From a checkpoint of a small mixture-of-experts model trained on Wikipedia.
Experts: 32 SwiGLU neurons an expert, 6 picks a token, a softmax router.
Below are experts of layer 5 (counted from 0) of a mixture-of-experts language model. Rows are named router (the router's row for the expert), down (a neuron's output weights, with its number) and show model dimensions 96-127. Each number is 128 + 24 x the weight over its row's rms, rounded and kept within 0 to 255.
Before each expert's rows: "raises" lists some tokens whose logits its average output raises strongly, later layers aside. This comes from a sample of Wikipedia text that the model never trained on.

# expert 3
raises: "\n", " These", " He"
router [ 96 123 144 111  97 120 139 135 132 160 166  95 164  81  97 129 122  93 107 112 120 119 154 178 115 111  62 155 127 143  98 118]
down0 [146 126 128 143 118 106  96 154 100 166 209 117  98 135 115 137 136 170  92 136 126 149 143 110 147 123 123 145 142 134 156  91]
down1 [106 141 100 110 170 142 141 160 156 161 143 141 129 139 147 132 131 172 139 102 158 141 156 122 108 142 139 132 116 146 151 137]
down2 [119 113 149 116 143 130 117 103 130 117 103 147 129 159 109 120 141 141 141 114 147 102 127 121 165 146 126 144 131 163  98 128]
down3 [112 125 147 182 133 167 106  91 113 184 164 146 109  99  64 136 143 138 117  95 118 127 142  92 131 140 105 132 152 152 115  95]
down4 [129 143 156 161 107 138  71 161 110 124 116 144  79 160 123 135  96 147 111 138  93 139 123 110  92 114  94 113 112 104 158 150]
down5 [140 129  69 134 117 117 187  92 102 143 113 168 165 112 131 157 120 128 167 127 122 133  90 160 153  98 133 140 116 152  88 143]
down6 [154 129 138 120 134 117 171  66 127 148 129 157 141 149 169 123 146 115 139  95 136  96 108 137 150 136 139 169 138 138  72 112]
down7 [147  85 163 150 145 128 120 146 157  96 117 133  88 114 148 115  98 147 137 107  77 120  88 102 118 106 102 112 156 121 155 151]
down8 [127 109 162 156  91 133  96 153 135  91 126 108 101 150 102  93 124 129 120 138 117 158 130  98 125 129 132  88 140 126 121 127]
down9 [ 98 130  99 101 114 131 103 105  90 180 127 145 186 163 146 147 105 149 161 135 149 151 128 157 172 123 158 106 118 117 133 106]
down10 [128 186 144 126 128 122 148 141 120 131 113 122 134  96 113 168 180 114 135 108 155 136  82 150 167 108  77 172 133 131 170 155]
down11 [150  83  97 110 172  89 136  89 113 158 126 130 115 143 134 121  79 149 112 135  82 130 116  90 180 148 142  93 143 136 133 150]
down12 [157 107  80 159 121 191 109 120 143 132 108 121 156 101 134 135 103  91 105 100 111 171 141 124 129 149 130 104 128 115 127 135]
down13 [129 153 112 130 147 117 165  91 125 122 113 127 178 148 127 141 128 121 112 139 172 105  95 126 141 112 120 121 138 125  77 124]
down14 [114 120 185 123 109 124 121 125 121 116 163 140 118 107 149 135 136 125 120 133 121 118  96 150 122 117  91 135 115 156 101 128]
down15 [157 154 122 129 163 147 127 119 103 142  69 149 138 107 111 127 147 125 135 101 128 153 121 115 137 123 115 132 133 156 146 131]
down16 [139 148 145 126 140 159 101 153 106 112  96 131 113 138 124 125 105 144 133 125  94 119 134 123 114 147 122 112 116 115 135 188]
down17 [116 150 126 105 149 148 117 160  92 162 165 150 179 158 152 131 126 185 147 120 162 190 133 116 105  75 144 125 113 103 182 120]
down18 [125 135 116  95 175 160 124 140 133  89 133 130 106 189 116 133  90 121  72 125 116 133 143 151 118 131 114 131 120 111 120 130]
down19 [128 152 122 114  88 114 124 149 104 144 167 116  65 138 127 161 123 157 148  84  82 152 146 111 164 159 123 130 124 112 156 165]
down20 [ 98 131  67 150 113 112 137 121 117 135  98  76 121 109 147 162  88 128 147 171 160 133 127  77 127 139 125  97 139 104  82 119]
down21 [153 157 116  96  53  91 132 159 128  98 118 130 104 105  95 113 137 104 110 153 138 142 121 100 153 117 120 121 137 102 135 184]
down22 [ 77 155 152  86 132 128 139 180  96 121 167 103 136  95 161 154 124 130  96 174 137  97 151 116 120 157 140 119 151 155 121 131]
down23 [107 109  99 118 120 119 119 148  93 126 123 128 109 142 115 107 111 147 120 153  99 165 165 108  98 149 146  61 111 122 114 149]
down24 [131 109 193 140 131 142  93 119 133 117 123 156  99 166 107  90 205 102 127  97  93 123 111 138  88 140 128 122 103 153  98  87]
down25 [123 137 116  95 137 120 169  95 124 155 126 138 139 123 119 151 140 102 110 107 147 105 129 144 147 132 121 141 119 133 128 119]
down26 [109 147 146 136 160 110 134 112 129 147 132 164 148 106  99 154 154 151 144 137 128 145 155 133 128 121 122 146 136 115 129 128]
down27 [131 101 123 164 140 113 109 134 125 108 118 125  96 177 109 160  98 145 114 110 126 111 134 113 137 135 137 136 150 126 169 113]
down28 [118 164 105 158  99 158 141  99 122 121  96 119 137  99 118 114 120 117 131 137  94 148 121 108  95 117 112 105 117 132 133 157]
down29 [108 140 152 138 178 112 147 106 129 113 110 132 117 144 111  96 122 138 167 105 124 125 121 148 166  98 100 138  87 162 104 107]
down30 [114 137 144 123 120 120 148 109  81 127 123 125 134 145 159  94 138  91 107 121 100  95 129 140 104 157 102 112  62 103  95 153]
down31 [133 133 143 147 163 168  86 182 100 113 145 116 161 141 149 117 103 104 110 152 120 135 135 140  89 129 106 104 127  90 113 136]

# expert 34
raises: "|", "In", " Succeeded", "C", "\n"
router [123 199 145 103 145 146 114 169 137 111 169 124 109 138 168 116 130 157 107 111 130 108 157 127 124 131 113 119 130 134 154 144]
down0 [165  88 139 105 113 147  90 123 151 128 137 119 107 105 150 127 106 127 108 163 125 173 145  96 132  85 120 123 127 107 145 138]
down1 [100 125 141 130 130 137 131 125 138 104 120 130 151 144 177 110 127 157 119 123  83 121 150 137 148 124 120 112 140 142 106 139]
down2 [150 123  98 109 111  96 117 132 153 144 130 111 143  80 126 125 137 122 114 138 103 123 137 100 136 111 158 130 124 122 137 146]
down3 [120 115 114 130 122 149 141  92 120 135 164 147 149 168  48 146  85 134 144 117 132 110 104  94  91 139 125  79 126 108 131  73]
down4 [130 107 118 137 153 109  91 120 134 125 132 129 147 166 152 154 121 129 168 138 182 176 113 142 148 119 138 172 133  99 120 137]
down5 [129 130 115 132 131 105 128 158 131 141  76 137 103 130  83 136 141 140 151 155 144 154 127 143  92 134 149 142 119 132 139 145]
down6 [180  96 144 142 139 143 116 118 157 160 140 146 176 114 126 138 139 137 120 125 126 110 131 113 173 112 179 154 118 106 140 112]
down7 [134 128 114 109 117 129 135 131 147 149 117 112 114 118 140  99  95 110 154 167 141 141 109 138 152 153 136 127 113 104 119  96]
down8 [183 110  82 119  93 138 123 149 125 128 108 157 148  97 133  93 137 131 185 109 112  98 137 148 158 137 158 119  46 130  98 103]
down9 [143 133 102 119 162  75 117 114 174 124 148 150 132 117 135 120 142 118 157 104 147 124 151 129 154 127 157 134 130 162 111 173]
down10 [156 124  87 133 176 133 126 129 125 128 122 102 130 121 194  83 132 140 130 127 174 131 107 153 155 145 132 133 157 109 166 153]
down11 [106 118 116  57  83 145 168 135  55 149 143 110 106 128 166 158  81 118 121 111 147 108 113 126 147 141 113 119 122 123 124 155]
down12 [103 141 135 119  96 152  97 123  85 123 137  98 122 172 131 167  93 108 111 142 149 143 109 127 120 140  91 132 141 121 134 159]
down13 [103 146 145 101 145 147 135 155 105 139 126 149 118 119 154 166 111 119 129 100 115 145 126 113 121 108 134 140 140 142 148 125]
down14 [ 97 140 148 118  94 132 151 148 117 125 142 151  80 148 152 137 138 121 140 138 122 128 129 151  99  88 142 138  93 128 135 107]
down15 [123 102 126 110 116 102  81 154 146 123 110 112 134  97 131 120 147 120 146 144 138 158  89 123 131 134 131  90  64 143 126 111]
down16 [ 71 183 159 122 159 112 176 165  84 118 118 146 111 145 127 158 109 108 150  73 152 123 157 171 103 149 132 163 146 131 121 138]
down17 [105 120 121  85 172 159 153 142 119 143 131 151 108 139 146 134  81 145 127 140 110 131 110 124 137  77 125 148 112 102 124 123]
down18 [152 121 107  95 148 143 111 144 117 144 111 102 177 153 171 102  73 114 156 148 129 130 116 180 153 157 128  81 132 106 117 122]
down19 [152 100  89 103 130 134 102 130 139 165 113 133 127 141 131 124 138 141  89 143 110 100 104 126  91 130 129 108  87 140 135  79]
down20 [130 120 122 113 102 149 118 111 136 128 107 158 123 113 134 113 155 117 121 118 160 136 114  97 114 109 115 166 121 137 122 111]
down21 [ 98 151 135 141 116 118 162 131 107  93 132 113 159 100 126 158 129 118 160 139 151 123 168 127 155 106 115 150 187 136  83 190]
down22 [119 130 103  88 165 142 153 154 121 145  87 144 141 135 202  99 146 163 129 121 160 125 128 162 131 107 107 125 130 101  86 132]
down23 [138  75  84 154  96 107 139 116 124 153 100 126 146 102 100  85 102 123 111 147 129 155 149 135 116 121 129  79 139 143  93 105]
down24 [173 119 119 101 124 153 152 155 164 125 138  93 130 100 137  96 144 123 113 129 138 140 117 131 160 147 101 129 147 117 105  93]
down25 [125 137 123 128 129 153 102 132 135 108 130 143 131 159 180 115 138  77 116 162 129 139 132 107 157 121 177 126  88 141 118  98]
down26 [142 151  67 114 131 123 114 130 136 148 105 140 165 122 100 110 119  90 124 164 121 104 124  89 116 118 135  80 137 128 142 126]
down27 [151 112 122 137  90 175 133  82 102 122 159 103 158 141 124 159 145 155 145 115 144 139 123 108 102  99 123 122  81 106 117 113]
down28 [102 129 148 171 142 111 103 140 111 105 118 134  91 152  51 141 162 107 125 107 132 118 104 126 105 107 133  90 147 126 112 120]
down29 [135 106 166 125 128 158 115 123 129  85 135 143  94 122  45 128 123  72 140  99 117 166 108 115 106 116 111 178 154 132 119 155]
down30 [118 131 118 157  95 118 123 124 177  98 151 120 105 135 126 107 156 145 165 162 145 115 143 145 147 120 120 138 143 134 134 140]
down31 [135 144 128 107 133 138 120 141 146 125 136 164 106 105 130 149 173 159 120 149 138 121 119 107 125 131 127 124  88 115 148 150]